Experts of a small language model.
Size: 11 layers, vocabulary 4096, 19.5M parameters.
Below are experts of layer 6 (counted from 0) of a mixture-of-experts language model. Rows are named router (the router's row for the expert), gate (a neuron's input weights, with its number), up (a neuron's input weights, with its number) and show model dimensions 0-127. Each number is 200 + 30 x the weight over its row's rms, rounded and kept within 0 to 999.
Before each expert's rows: a language model's description of what the expert responds to. This comes from a sample of Wikipedia text that the model never trained on.

# expert 24
It responds to: Plus, minus, ± and prime signs and numeric cells in election and league tables, plus verbs like elected, defeated, took.
router,238,222,205,199,149,227,241,197,175,247,179,211,222,171,217,157,212,186,287,271,220,225,220,200,221,195,219,169,158,178,269,217,211,194,175,198,204,171,215,234,192,134,207,227,176,227,228,204,187,186,207,157,150,188,213,175,226,191,237,232,154,148,182,223,241,197,148,197,233,236,222,215,207,219,180,247,202,189,242,156,189,191,167,246,202,159,222,196,188,158,188,173,230,228,177,227,243,217,208,235,171,224,180,185,231,187,250,243,222,213,221,208,172,138,219,173,191,204,234,221,265,237,170,181,214,189,192,170
gate0,217,241,256,196,240,109,168,222,219,175,231,231,220,198,175,215,195,213,236,244,187,177,171,206,250,212,213,205,267,224,190,166,228,216,208,219,209,208,177,185,207,190,208,214,252,201,259,241,187,232,183,255,190,203,213,235,186,202,189,272,170,142,184,226,175,215,165,225,210,214,144,217,154,188,210,199,208,214,137,200,253,202,181,185,197,184,225,188,198,154,166,164,200,202,223,231,229,199,205,219,242,179,162,183,222,266,134,182,191,199,185,163,217,202,229,220,244,234,181,187,198,147,196,133,196,208,181,196
up0,193,139,158,201,168,256,161,185,213,238,201,187,196,158,176,207,211,164,180,256,237,176,188,199,205,217,189,192,175,188,143,229,242,182,198,210,221,216,191,202,200,208,198,209,179,212,151,207,223,180,168,188,228,168,172,192,196,208,226,154,208,202,239,200,224,159,240,225,227,170,242,194,224,219,216,220,169,171,151,209,218,226,199,198,227,236,176,252,217,222,240,206,157,254,187,217,149,259,166,212,204,189,173,169,147,188,234,201,216,213,162,115,174,169,196,223,161,251,154,161,152,272,217,257,210,217,217,186

# expert 19
It responds to: Final pieces of personal and place names ending in a vowel, such as -na, -ia, -ova, -ura, as in Indonesia, Tamura, Siniša.
router,258,208,252,202,224,170,167,220,187,203,211,212,199,188,220,197,176,189,217,187,224,167,176,218,168,239,222,172,199,230,178,145,234,163,256,215,192,227,179,145,203,172,184,189,206,185,177,197,197,220,188,207,171,173,186,269,264,180,213,203,148,214,155,171,119,129,163,211,142,161,219,177,227,199,210,172,227,181,202,207,222,233,210,155,195,180,208,233,230,240,178,157,197,213,195,208,138,213,247,201,194,239,201,236,189,186,233,272,193,165,195,128,189,200,165,191,183,234,217,216,167,171,236,215,231,192,202,161
gate0,253,183,222,219,148,150,233,173,204,205,231,206,163,222,158,190,214,212,249,258,176,149,214,203,173,221,196,179,172,268,162,225,195,205,185,129,206,160,222,236,200,172,227,209,239,219,225,148,220,156,173,207,238,186,257,173,180,216,198,214,225,148,176,185,179,195,207,190,194,193,200,186,245,186,208,158,205,220,250,248,172,189,165,159,154,199,210,201,167,190,175,252,200,171,186,209,138,212,214,229,247,265,163,178,176,164,169,203,222,217,205,186,205,192,220,171,207,265,178,220,191,177,245,175,233,197,225,168
up0,175,209,195,158,210,239,180,185,199,134,171,182,290,208,149,209,208,225,219,204,226,201,218,222,247,199,180,228,195,219,193,184,208,176,214,183,147,170,191,195,204,157,207,245,256,220,203,196,215,158,238,163,182,194,193,213,185,179,224,208,227,201,175,186,209,198,265,211,178,182,181,189,185,194,163,185,242,202,121,190,188,163,224,224,235,151,219,207,196,196,159,218,247,157,171,205,265,145,233,206,189,174,159,190,214,217,188,172,152,219,176,152,175,193,150,184,248,174,158,188,191,190,181,139,152,265,188,202

# expert 20
It responds to: Colons, commas and semicolons after labels in infoboxes, lists and tables (Height:, See also), plus modal verbs like can, may, are.
router,252,199,163,253,168,154,147,180,207,214,232,168,187,227,171,252,232,198,200,204,220,220,259,209,187,194,241,225,198,168,219,224,166,168,194,150,184,193,215,171,192,194,244,197,218,245,240,216,159,159,166,194,219,247,205,178,152,168,239,174,206,141,223,209,157,227,201,260,234,209,222,215,182,193,227,217,161,200,153,196,212,221,189,183,252,178,225,232,164,239,194,221,178,240,193,128,182,160,166,179,160,214,191,177,199,203,190,222,194,206,180,203,156,229,239,229,161,194,142,175,174,239,240,147,221,172,224,206
gate0,169,190,238,229,230,146,214,217,232,196,217,199,191,235,162,189,242,248,172,191,157,188,194,239,205,211,191,185,194,227,227,182,161,161,212,199,188,225,177,182,195,223,184,251,229,218,181,140,235,180,184,249,271,179,242,201,188,170,208,184,204,225,244,204,157,192,85,188,168,172,243,198,202,219,197,185,228,215,221,175,207,158,251,192,150,212,132,215,196,174,231,187,192,167,168,197,235,193,211,230,169,209,190,185,177,178,220,207,181,236,216,186,256,185,217,172,226,215,188,149,255,201,159,190,213,182,157,138
up0,208,149,159,200,200,168,191,215,222,160,188,169,247,181,182,231,228,201,183,210,242,200,193,178,202,198,242,200,184,206,171,191,211,208,158,189,178,239,172,211,199,183,215,169,213,165,146,192,186,211,188,162,275,263,188,205,177,219,221,199,197,181,184,230,174,201,168,223,321,152,169,218,189,182,184,157,192,192,199,149,154,183,164,222,208,253,228,143,226,216,156,144,196,192,197,232,166,199,195,184,209,244,143,175,236,233,173,203,196,224,256,209,190,244,154,209,195,180,223,187,194,175,223,181,206,141,219,160

# expert 60
It responds to: Final digits of years after a century prefix, like 201-9 or 196-0, plus year prefixes and day numbers in dates.
router,159,227,268,231,196,132,208,199,181,219,240,256,220,236,211,160,214,256,179,189,174,175,212,178,179,148,140,224,242,208,245,145,170,176,253,245,179,202,202,183,216,184,192,179,228,245,243,187,192,183,152,170,267,173,214,190,152,226,229,162,201,173,215,190,173,158,206,191,196,194,233,194,201,256,199,215,224,178,187,242,166,181,208,210,229,238,179,177,186,198,182,155,219,146,186,179,208,153,187,229,254,222,163,202,186,190,208,159,195,199,209,207,226,197,201,242,229,243,234,169,159,197,186,188,170,248,185,232
gate0,215,209,199,182,180,241,198,203,204,185,183,162,235,167,162,205,236,196,177,140,252,188,197,198,214,235,232,194,230,270,213,235,210,214,181,229,198,173,212,191,151,265,186,206,240,194,201,241,178,225,196,174,203,208,264,181,186,238,236,210,195,178,157,177,170,217,202,205,200,198,235,204,256,135,160,197,115,242,224,181,182,202,278,219,159,250,204,156,146,187,183,198,168,163,198,191,212,182,196,189,180,191,201,195,196,231,252,241,236,236,190,210,152,233,242,225,209,184,182,182,207,282,200,201,175,183,203,189
up0,257,230,195,164,197,187,229,158,230,168,195,179,191,185,184,212,165,163,196,206,194,232,214,218,213,188,240,229,187,186,216,175,216,232,250,146,211,199,170,188,243,123,156,203,143,182,200,191,197,210,262,227,178,224,112,208,211,217,178,226,206,190,155,214,193,160,197,171,181,208,215,198,208,238,165,236,209,243,150,230,193,218,163,243,187,232,261,180,243,216,192,204,237,198,167,228,169,186,196,166,218,185,185,167,220,170,136,190,153,189,197,191,244,223,176,152,164,173,172,237,235,154,251,200,236,231,177,209

# expert 55
It responds to: Closing quotes, commas and brackets after titles, section header closers ==, and short inner pieces such as in, ar, an in fan, Srinivasan.
router,165,121,195,209,192,163,188,171,219,127,204,261,213,216,208,214,225,194,165,227,162,147,167,226,261,173,205,157,225,235,179,224,198,215,210,195,217,204,189,201,205,265,203,182,245,207,179,179,190,234,212,164,235,204,209,212,228,172,214,154,200,187,195,270,152,224,209,204,152,221,167,207,194,219,208,194,234,188,245,239,223,230,229,213,236,187,182,222,186,198,174,214,207,171,185,261,227,204,231,273,201,222,215,173,189,243,213,256,264,185,187,192,222,219,205,196,173,223,191,203,181,177,281,254,187,197,242,216
gate0,184,200,180,150,187,121,197,250,169,195,196,203,152,217,189,133,235,240,257,202,279,266,225,174,180,160,197,263,176,206,182,235,216,199,177,198,145,206,215,214,184,210,165,198,223,176,216,221,219,198,222,168,169,186,212,198,195,186,199,217,201,233,190,188,181,184,189,166,232,174,216,217,221,211,215,200,184,162,194,247,191,164,195,262,174,193,138,157,203,157,267,238,211,199,177,241,222,196,188,164,154,188,259,234,245,240,173,175,197,176,158,194,188,216,164,198,221,178,173,162,158,208,184,174,181,201,165,201
up0,206,175,216,193,257,157,232,160,237,160,191,206,244,209,193,187,201,259,162,184,227,150,175,218,259,198,164,200,161,224,178,226,195,230,198,175,264,176,213,245,172,241,213,215,180,196,222,220,219,154,198,209,203,154,270,192,154,178,236,217,177,218,186,188,177,215,150,177,162,218,225,229,155,206,191,193,190,269,255,197,193,203,213,208,141,228,210,165,190,193,140,239,249,139,186,236,215,162,186,220,198,199,245,179,194,224,213,197,184,165,182,219,181,191,173,201,209,173,210,173,170,209,173,220,132,201,208,253

# expert 11
It responds to: Final pieces of foreign names and words such as -ay in Malay, -ia, -an, plus country names like Japan, Australia, India, and television.
router,185,219,193,173,210,234,162,214,218,213,227,215,182,193,225,186,198,223,164,151,209,192,199,190,217,212,175,207,203,204,156,164,221,261,212,264,208,195,179,223,227,178,203,161,174,213,194,215,161,170,216,179,228,216,186,185,216,189,228,211,191,188,158,190,141,205,177,254,218,193,232,179,262,175,230,164,255,207,272,169,213,145,239,151,244,148,192,196,240,263,229,206,221,237,237,238,233,249,194,202,224,164,165,218,180,147,199,205,176,209,184,174,252,208,155,192,226,250,157,215,217,128,228,171,208,200,236,181
gate0,238,208,223,201,212,137,183,183,211,215,253,147,208,212,197,220,186,227,222,234,198,159,271,204,216,259,223,266,179,230,200,255,174,202,229,220,208,163,131,203,163,211,228,200,170,192,236,176,205,196,184,215,213,201,182,193,214,188,244,166,186,161,203,158,164,168,202,179,143,191,170,154,224,203,151,163,246,177,176,181,225,214,181,193,194,230,224,179,185,180,233,228,209,216,175,196,223,204,213,130,190,208,216,209,153,202,152,172,225,173,212,152,180,144,236,219,179,233,146,192,199,233,149,172,135,208,176,210
up0,220,223,179,173,218,196,224,195,219,209,227,191,186,215,218,221,221,139,216,152,191,243,257,205,222,251,150,199,184,220,212,216,196,183,213,193,187,194,235,163,291,193,208,168,217,192,232,217,220,201,234,217,250,234,150,135,232,197,189,204,201,177,185,184,192,202,190,207,239,170,214,154,194,223,248,222,216,171,183,247,191,233,190,226,231,178,243,140,193,226,183,195,233,180,184,137,179,201,134,213,241,244,187,204,160,206,180,176,265,193,240,190,172,239,207,190,164,209,162,184,237,203,178,222,190,187,153,113

# expert 62
It responds to: Short syllables like con, on, al, non, ro, sur inside words, and raw byte pieces of Japanese and Chinese characters.
router,191,140,191,210,218,218,227,218,176,211,219,210,193,171,261,238,235,198,188,220,174,226,213,165,267,164,179,142,219,224,214,174,132,251,224,212,209,188,158,229,181,134,208,209,168,185,198,230,181,171,202,224,212,158,206,221,146,175,146,187,208,209,184,210,216,214,175,216,233,160,165,209,175,195,173,129,201,224,232,184,266,262,181,216,196,189,199,178,240,212,153,215,260,196,249,246,193,210,195,221,253,166,207,167,203,204,226,151,194,260,180,181,246,231,190,173,162,199,205,204,208,210,205,213,243,232,219,185
gate0,185,190,270,257,158,181,190,212,236,210,195,202,153,183,234,211,220,217,232,245,181,207,237,198,244,240,240,159,194,237,160,186,227,235,218,183,189,233,195,201,161,182,235,231,253,188,174,227,162,195,178,212,186,175,218,272,207,190,202,158,208,140,190,177,182,169,235,174,227,124,193,218,193,198,176,175,137,226,183,212,181,203,180,198,190,207,233,194,161,257,187,206,173,212,162,182,238,196,213,210,213,178,162,234,165,224,190,221,182,160,196,204,152,146,207,246,195,190,138,217,268,219,248,209,181,231,179,174
up0,182,180,227,202,214,184,141,166,207,204,236,190,162,251,174,189,199,143,210,258,241,225,180,219,212,215,204,193,283,217,211,226,162,158,160,281,243,220,251,177,215,226,139,227,210,181,226,204,213,225,192,180,144,204,218,247,192,261,225,221,222,159,207,177,236,240,181,169,244,220,198,207,215,211,184,184,186,190,195,225,165,212,199,211,171,244,181,211,204,234,188,212,209,257,216,214,169,225,189,213,202,206,181,208,262,218,221,192,220,156,134,212,220,168,224,130,232,234,221,172,238,187,194,209,232,173,199,218

# expert 34
It responds to: Particles and nouns after verbs or articles, such as made up of, album, version, ext; also sentence-final periods and commas.
router,176,185,208,229,200,186,186,245,189,200,225,210,202,252,195,233,234,207,145,180,195,217,195,209,190,173,176,229,271,153,178,202,106,185,182,212,210,201,228,160,174,213,196,221,161,231,227,153,231,160,223,215,228,244,197,204,225,224,197,193,187,179,238,245,189,246,203,154,222,233,214,220,198,223,201,196,176,165,157,176,248,130,181,188,207,174,187,253,163,123,249,272,209,193,208,178,235,174,195,257,185,178,183,191,191,179,222,199,218,245,190,182,205,174,228,182,196,171,172,202,232,257,220,172,240,166,226,228
gate0,193,195,234,174,154,231,134,261,209,177,242,231,185,191,207,192,200,259,164,157,222,206,180,190,210,158,214,197,199,231,184,184,232,233,200,230,176,201,154,173,152,172,215,260,171,184,180,242,195,187,199,264,217,193,218,197,189,223,173,234,232,189,248,235,205,245,191,202,186,132,143,188,255,210,233,206,169,193,234,178,171,182,199,214,233,225,210,179,218,192,178,203,234,217,246,215,231,203,279,219,223,166,202,250,224,209,225,255,163,252,185,175,182,205,169,203,201,224,238,163,194,233,225,150,214,156,223,183
up0,181,176,192,221,187,225,230,197,168,184,199,289,205,248,210,204,217,205,198,175,209,145,196,156,159,147,209,182,210,205,194,258,245,203,233,129,167,179,209,261,185,211,187,173,170,215,206,161,183,175,214,212,204,205,192,157,229,196,140,154,166,194,184,171,188,224,186,233,189,169,125,194,192,225,159,210,214,187,216,260,177,248,256,195,220,215,220,179,217,200,201,205,190,192,154,265,245,210,222,204,221,146,244,198,162,192,187,204,250,248,241,213,163,229,193,169,221,140,199,197,184,158,179,187,182,209,188,190

# expert 18
It responds to: Past-participle and gerund endings such as ed, ing, ated, ized, and whole verbs like released, used, took, usually followed by a preposition.
router,233,226,242,235,181,207,158,262,173,181,196,201,219,200,188,203,196,184,251,234,188,189,184,233,214,224,197,199,191,191,256,202,215,218,204,233,165,190,236,209,210,204,213,215,219,241,172,193,179,244,176,239,164,191,189,222,220,167,230,188,168,172,240,245,210,210,186,204,252,203,239,254,242,172,179,255,223,178,243,189,163,122,211,235,182,174,224,249,211,211,244,175,206,162,204,249,234,198,194,253,141,221,164,259,207,169,147,228,173,202,208,189,178,189,194,205,242,251,192,181,220,183,264,157,191,144,229,222
gate0,226,209,187,186,195,230,182,199,189,209,236,139,203,177,198,220,219,223,241,183,238,205,188,215,230,230,159,201,206,178,151,204,193,161,181,199,184,202,236,194,213,164,193,207,188,185,251,199,255,250,242,184,214,154,271,173,163,245,168,248,189,183,180,172,204,237,188,224,188,188,186,195,156,198,175,173,278,162,200,242,197,236,214,173,212,222,157,164,184,184,218,198,187,243,155,185,226,174,202,184,213,200,152,197,129,156,201,160,176,221,219,183,162,251,161,210,177,194,143,159,148,212,237,239,155,194,139,186
up0,240,199,167,191,190,182,195,222,205,209,178,223,204,168,182,170,154,227,193,159,229,212,243,127,165,182,191,240,184,174,204,166,125,213,252,210,217,211,184,208,204,193,190,197,199,170,224,170,211,196,166,247,185,252,205,214,202,193,182,219,172,259,237,198,192,293,155,158,175,231,264,237,241,219,203,187,282,226,190,169,143,201,158,227,208,223,163,230,229,229,168,191,170,145,144,200,227,182,183,184,175,227,197,185,160,198,158,204,179,152,194,167,206,198,229,212,226,201,166,218,209,181,193,198,231,222,181,182

# expert 63
It responds to: Syllable endings inside Chinese, Korean and other Asian romanized names, such as Xia-o, Zh-ou, T-ang, Hong Kong.
router,199,190,182,155,165,202,151,197,225,182,229,237,227,166,248,228,165,173,178,232,207,161,171,198,202,220,209,168,157,200,185,181,202,151,257,241,188,243,226,231,170,183,234,162,212,165,152,183,182,205,219,170,161,145,203,194,163,199,172,236,192,158,140,180,159,201,167,233,163,223,207,189,200,196,188,186,186,173,171,138,180,239,213,175,182,240,229,174,230,218,135,162,253,223,223,213,210,210,154,167,113,203,201,207,240,210,187,198,183,264,209,220,225,202,259,197,211,227,190,210,255,205,213,200,194,211,215,241
gate0,226,208,243,224,194,170,237,192,247,176,198,227,161,169,190,167,186,261,216,206,173,157,230,244,182,237,243,224,248,198,246,202,174,179,245,187,153,211,220,224,175,205,183,238,221,157,190,239,166,252,241,197,178,174,181,211,198,248,235,215,125,239,207,204,153,195,120,187,231,168,206,209,241,192,205,203,193,233,216,167,199,220,192,227,197,234,252,205,213,182,228,231,203,136,168,190,192,230,214,185,185,210,185,211,225,202,158,176,230,226,231,212,246,238,219,174,209,178,194,131,218,192,233,207,148,181,180,147
up0,178,206,152,176,246,160,210,155,156,224,178,148,160,193,254,233,228,190,143,161,178,198,176,175,188,206,226,196,202,195,180,269,123,229,192,180,254,241,211,232,133,236,204,241,159,208,218,188,213,190,191,209,212,241,200,221,175,273,197,199,209,265,215,162,215,190,189,145,170,222,188,180,192,199,207,186,183,191,218,189,199,213,185,162,183,164,220,172,216,236,172,194,175,208,217,162,176,225,191,187,207,240,190,217,162,193,189,287,241,179,229,222,201,150,214,232,148,218,215,182,172,213,159,195,201,183,206,242

# expert 16
It responds to: Number tokens inside tables, measurements and coordinates, such as 6 ft 11 in, $10,000, 45°54′, 1,737.
router,216,230,253,204,227,170,250,176,238,246,248,253,243,186,208,194,185,218,186,220,159,230,227,248,232,170,190,220,227,170,235,170,215,189,269,204,188,226,238,237,227,166,203,161,219,237,252,204,168,208,169,216,230,166,180,232,175,171,245,168,174,222,192,204,212,159,173,192,187,168,184,177,202,189,177,221,209,219,169,222,216,236,187,235,224,154,241,153,201,196,179,182,198,119,171,246,228,217,171,223,267,238,170,228,193,202,164,204,136,155,208,229,235,234,181,199,232,227,197,206,231,187,194,208,188,234,170,228
gate0,268,235,197,204,228,163,207,210,194,169,204,182,174,184,169,219,198,245,194,211,169,164,207,262,175,202,218,226,182,200,198,197,212,196,204,215,298,170,227,178,249,225,202,225,221,170,222,189,235,228,196,168,193,230,190,148,181,208,200,208,242,168,190,273,201,228,196,232,131,196,230,217,206,227,197,162,203,241,188,237,157,203,174,140,249,170,189,229,148,169,232,218,211,153,158,196,154,185,206,145,217,191,218,185,158,190,183,171,166,194,166,173,232,165,156,176,243,156,213,166,222,181,193,185,234,191,152,204
up0,248,219,218,173,239,169,227,210,219,211,248,238,216,168,155,184,221,208,199,205,152,171,210,272,181,186,206,240,193,171,199,211,222,157,196,161,230,198,240,255,218,203,208,210,199,210,234,188,202,232,195,144,196,199,142,187,205,207,190,192,193,203,191,205,193,190,219,223,179,199,177,191,215,202,188,197,147,308,201,215,237,208,159,178,205,173,190,215,147,169,211,213,207,167,154,196,204,208,242,121,268,155,181,160,165,213,149,188,167,173,164,197,180,177,153,137,226,200,194,221,213,158,233,213,237,207,148,188

# expert 25
It responds to: Endings of person nouns and given names, such as -er, -man, -ist, -o, as in landowner, doorman, singer, Pietro, Pablo.
router,201,178,260,205,178,170,146,201,168,177,226,187,213,200,208,175,209,229,152,220,232,175,208,177,244,175,178,154,221,255,191,194,219,188,230,189,235,220,122,219,182,207,204,180,227,127,212,156,197,237,142,273,195,231,188,219,210,194,220,241,184,171,199,175,163,176,200,218,146,207,232,169,191,178,193,180,169,192,218,217,177,204,203,190,209,170,154,237,226,224,210,239,237,199,149,255,186,174,268,187,185,149,227,230,216,205,216,233,177,155,213,143,191,178,198,161,188,160,207,168,161,207,223,179,148,159,178,204
gate0,192,213,193,156,228,172,191,244,220,243,209,203,227,292,167,194,208,220,239,185,148,218,198,172,185,188,232,170,249,229,160,186,205,209,133,170,177,244,219,173,230,150,200,241,231,242,180,226,234,170,271,234,230,212,201,169,192,212,173,226,170,185,214,181,163,191,174,204,182,245,222,159,149,225,203,194,229,164,229,200,172,181,232,168,212,196,240,223,185,208,199,177,190,229,181,151,202,241,257,211,224,243,198,218,177,222,175,213,200,189,253,227,209,186,276,194,213,238,198,154,194,237,190,208,201,193,176,139
up0,175,224,240,200,179,228,207,172,186,217,171,150,203,203,149,197,173,189,172,171,230,234,234,212,189,223,224,184,195,289,124,205,183,249,207,180,198,244,233,218,244,224,163,211,221,195,192,170,162,195,253,246,126,209,204,234,216,272,245,195,197,190,177,231,229,185,204,164,215,178,197,213,196,256,164,160,171,173,197,184,140,155,221,206,200,192,164,184,196,240,215,216,202,245,222,216,214,215,197,253,203,160,188,209,158,206,156,264,227,190,229,174,169,169,207,210,194,215,196,179,211,217,217,230,202,256,245,210

# expert 49
It responds to: Short lowercase or capital pieces beginning a word after the, a or and, such as l, s, b, al in ballet, latter, Archelochus.
router,211,164,174,206,214,250,220,224,206,203,189,196,220,182,218,262,253,216,198,220,199,212,183,203,221,209,205,187,186,205,204,218,171,228,128,195,178,228,183,181,236,206,234,232,144,173,185,201,166,206,239,224,255,161,212,248,212,215,161,201,204,209,155,252,251,291,233,176,215,145,149,223,218,171,193,187,217,206,174,218,235,202,191,169,202,217,164,160,191,174,204,217,187,129,216,202,169,190,204,175,261,189,165,167,177,231,179,197,284,185,234,181,161,179,180,215,184,154,189,213,216,184,222,192,197,220,136,253
gate0,211,182,244,183,250,177,202,179,197,189,232,255,177,193,209,195,227,187,186,211,174,186,189,192,180,183,209,209,192,202,232,143,181,277,239,241,211,149,199,165,234,198,209,219,228,182,189,206,219,175,224,199,200,208,214,186,241,214,202,217,172,247,228,203,164,160,212,217,195,245,227,259,224,199,176,152,216,191,127,238,173,158,144,149,205,108,199,197,200,163,194,244,196,170,163,226,177,256,224,253,188,195,222,187,180,270,172,226,141,211,245,192,218,229,214,188,218,202,192,165,206,160,227,217,182,252,202,191
up0,203,176,211,228,170,203,227,198,181,212,223,121,183,193,159,202,238,257,181,163,180,154,246,174,218,214,209,228,238,206,155,196,154,182,229,246,235,153,247,203,164,229,213,232,213,192,134,192,209,169,243,174,198,192,100,207,169,168,175,203,202,203,180,196,236,223,188,184,221,240,242,198,199,240,216,185,184,190,176,169,190,194,201,201,144,267,230,194,218,185,143,158,198,235,201,189,237,197,161,193,260,206,162,193,239,232,215,219,227,224,210,237,172,186,188,176,172,229,190,195,160,186,206,156,237,243,196,191

# expert 3
It responds to: Word-opening pieces of common English nouns and verbs after articles or "and", such as bl(ood), k(iss), h(orses), gr(ass).
router,238,253,175,244,234,142,215,198,238,239,159,198,193,173,137,201,158,201,184,212,166,228,198,143,217,178,229,245,174,214,223,198,157,171,181,156,167,250,166,167,243,280,182,184,162,186,185,199,138,182,225,201,212,198,196,198,216,199,159,166,239,184,199,272,151,160,231,159,194,193,219,199,207,255,177,208,168,238,192,247,188,192,158,226,180,234,215,178,187,194,180,192,203,176,200,153,204,186,215,222,192,226,157,246,225,162,205,167,229,190,222,165,200,185,134,225,181,173,161,224,221,201,205,217,186,223,193,188
gate0,260,182,235,159,223,186,171,209,264,233,220,191,190,206,174,216,161,213,227,218,194,231,242,198,227,224,259,226,212,203,213,262,215,180,133,185,221,201,144,203,206,197,184,219,179,170,212,219,187,235,167,269,173,193,189,231,204,252,195,174,193,204,128,240,203,133,204,202,172,123,195,177,224,197,211,226,181,253,156,257,248,208,209,227,259,229,210,185,167,228,190,173,182,246,184,229,218,208,215,173,227,182,150,229,174,202,201,232,226,188,203,207,216,190,224,146,181,232,186,192,218,195,219,212,237,157,196,223
up0,242,231,178,170,220,168,139,208,210,169,220,214,198,252,236,215,205,207,198,229,194,219,170,191,177,140,189,254,206,209,218,195,200,238,195,185,226,215,155,187,237,175,271,202,187,180,194,171,176,203,237,170,262,231,168,156,180,180,221,231,189,205,232,204,173,199,199,197,286,190,132,246,181,203,203,227,178,246,148,207,145,198,216,190,247,207,247,183,214,188,232,167,232,198,232,229,153,240,234,259,193,209,217,215,163,190,241,170,216,181,248,191,209,236,199,216,182,156,182,156,233,182,161,185,230,205,233,214

# expert 22
It responds to: Bare space tokens before years and numbers in dates and table cells, plus qu, gu and w word starts, such as quickly, Qui.
router,211,167,200,177,193,125,239,174,229,191,196,189,199,232,164,173,184,222,179,239,237,136,135,196,162,227,176,212,224,203,203,174,245,179,213,189,204,267,193,177,202,170,216,221,179,194,204,195,209,146,229,186,198,135,221,226,156,182,214,227,217,148,187,181,166,232,170,207,180,214,200,168,227,230,194,188,170,239,185,224,216,217,214,234,131,234,229,166,151,223,176,220,171,260,227,183,214,237,178,215,215,168,135,178,157,175,201,218,203,226,225,195,241,193,151,221,183,191,144,186,218,191,281,220,197,229,214,164
gate0,173,207,272,216,237,135,184,184,206,224,166,212,203,210,211,180,196,161,257,190,185,250,212,191,224,211,216,243,209,255,183,162,185,232,210,205,192,164,167,250,212,174,160,277,242,149,241,256,156,227,212,217,202,212,192,178,147,215,218,189,211,171,211,246,208,191,266,184,188,175,172,196,171,216,200,193,205,216,197,190,222,161,154,174,224,174,207,218,194,202,139,257,175,200,187,176,225,217,227,195,272,147,187,201,219,216,145,184,191,194,206,176,202,243,147,169,198,176,175,180,189,185,237,179,145,175,216,205
up0,205,171,209,166,215,220,215,248,176,103,203,211,181,190,202,200,241,209,203,176,194,271,238,149,165,185,203,205,225,177,236,207,157,205,202,190,202,222,213,187,136,186,185,122,162,213,211,225,179,236,218,168,212,231,184,180,200,172,200,238,215,211,177,181,131,181,239,224,189,186,179,168,219,169,214,191,230,184,177,242,182,222,173,242,224,226,202,209,197,189,191,174,164,165,210,222,184,216,185,207,199,162,187,167,207,200,241,199,176,216,124,254,189,170,157,129,232,208,269,204,232,215,185,236,237,258,171,181

# expert 12
It responds to: Word-internal pieces like f, ub, ot, sp inside names, URLs and LaTeX, plus blank tokens before numbers in match scorelines and dates.
router,169,185,204,172,208,169,209,138,194,187,210,211,207,199,205,163,208,212,219,230,238,241,185,216,191,147,174,202,234,230,181,219,217,181,199,212,250,165,239,238,152,165,181,165,117,183,143,259,248,217,216,162,184,202,166,163,199,172,143,199,247,192,226,176,223,224,202,133,186,183,192,171,168,175,203,214,233,188,250,225,195,192,208,176,160,234,193,224,204,179,171,176,172,173,182,190,247,192,170,128,175,174,241,204,223,239,230,235,221,228,248,236,211,233,181,146,167,211,218,202,188,188,199,168,262,212,224,172
gate0,198,147,220,191,220,198,141,218,265,209,206,248,180,195,174,205,196,243,183,200,187,164,212,216,154,199,159,246,232,180,202,190,263,198,214,249,211,225,214,215,208,182,191,182,261,181,203,225,168,202,188,221,187,235,126,221,243,181,132,204,193,188,207,200,240,181,166,155,181,233,229,225,238,295,164,247,199,185,241,248,174,205,175,159,184,260,205,206,223,201,204,195,192,195,160,219,214,242,213,206,173,171,177,268,242,198,196,154,187,160,215,202,223,214,211,236,175,178,197,192,235,194,240,206,170,189,170,184
up0,161,202,186,237,233,256,173,226,228,179,227,183,212,146,198,141,236,205,146,216,195,191,159,201,212,217,171,191,203,208,183,227,169,175,194,189,209,188,196,221,217,187,245,171,233,189,182,208,221,223,238,209,209,142,240,206,211,207,127,202,224,144,171,151,226,193,223,178,181,232,201,242,235,208,181,174,235,175,185,240,199,240,161,206,210,185,167,200,195,227,215,154,221,157,233,219,208,210,238,180,238,203,303,203,120,208,170,166,180,194,129,261,210,171,261,175,173,190,192,206,220,197,201,187,205,201,222,185

# expert 36
It responds to: Decimal points and leading year or number chunks like 197, 201, 500, in coordinates, measurements, fees and year ranges.
router,225,173,250,222,242,206,248,186,181,270,231,236,190,170,198,218,203,209,192,219,190,210,219,258,175,177,167,246,191,166,242,187,124,218,213,226,191,222,218,240,227,172,143,151,158,224,230,205,223,222,218,203,221,155,188,199,131,243,160,195,204,219,205,250,185,166,177,195,207,197,153,220,186,232,211,205,200,212,203,180,231,224,198,224,228,157,247,147,191,196,157,188,163,156,247,177,221,175,180,266,229,221,139,178,238,203,194,197,203,226,217,257,201,216,227,205,207,200,144,222,192,221,233,208,175,236,185,227
gate0,177,164,230,208,225,189,208,230,226,236,180,236,196,156,104,219,193,204,208,189,233,193,228,152,224,201,225,185,200,206,161,205,181,193,215,167,213,201,169,211,87,130,189,210,178,211,171,229,141,264,225,224,197,209,206,239,206,216,207,218,150,227,177,226,199,159,174,166,225,185,213,228,217,199,168,229,265,228,201,168,191,187,219,193,144,250,253,185,227,209,200,230,212,199,156,182,250,175,188,192,237,186,193,214,204,205,180,148,235,184,232,187,183,198,209,121,202,168,184,221,229,180,203,220,188,206,223,176
up0,200,182,257,244,224,168,247,221,185,218,207,204,196,166,161,208,188,214,244,229,162,233,260,223,217,238,190,228,164,218,223,225,167,204,189,147,212,201,220,183,176,136,158,197,215,220,206,184,172,237,185,235,245,227,208,208,183,151,174,186,194,199,146,272,150,185,223,216,207,171,196,242,179,224,206,247,234,165,233,208,139,218,204,200,221,209,189,215,182,194,176,216,211,190,190,214,231,295,174,205,216,170,199,151,230,208,189,195,191,205,249,203,281,215,256,174,216,190,211,192,190,213,179,259,167,189,173,159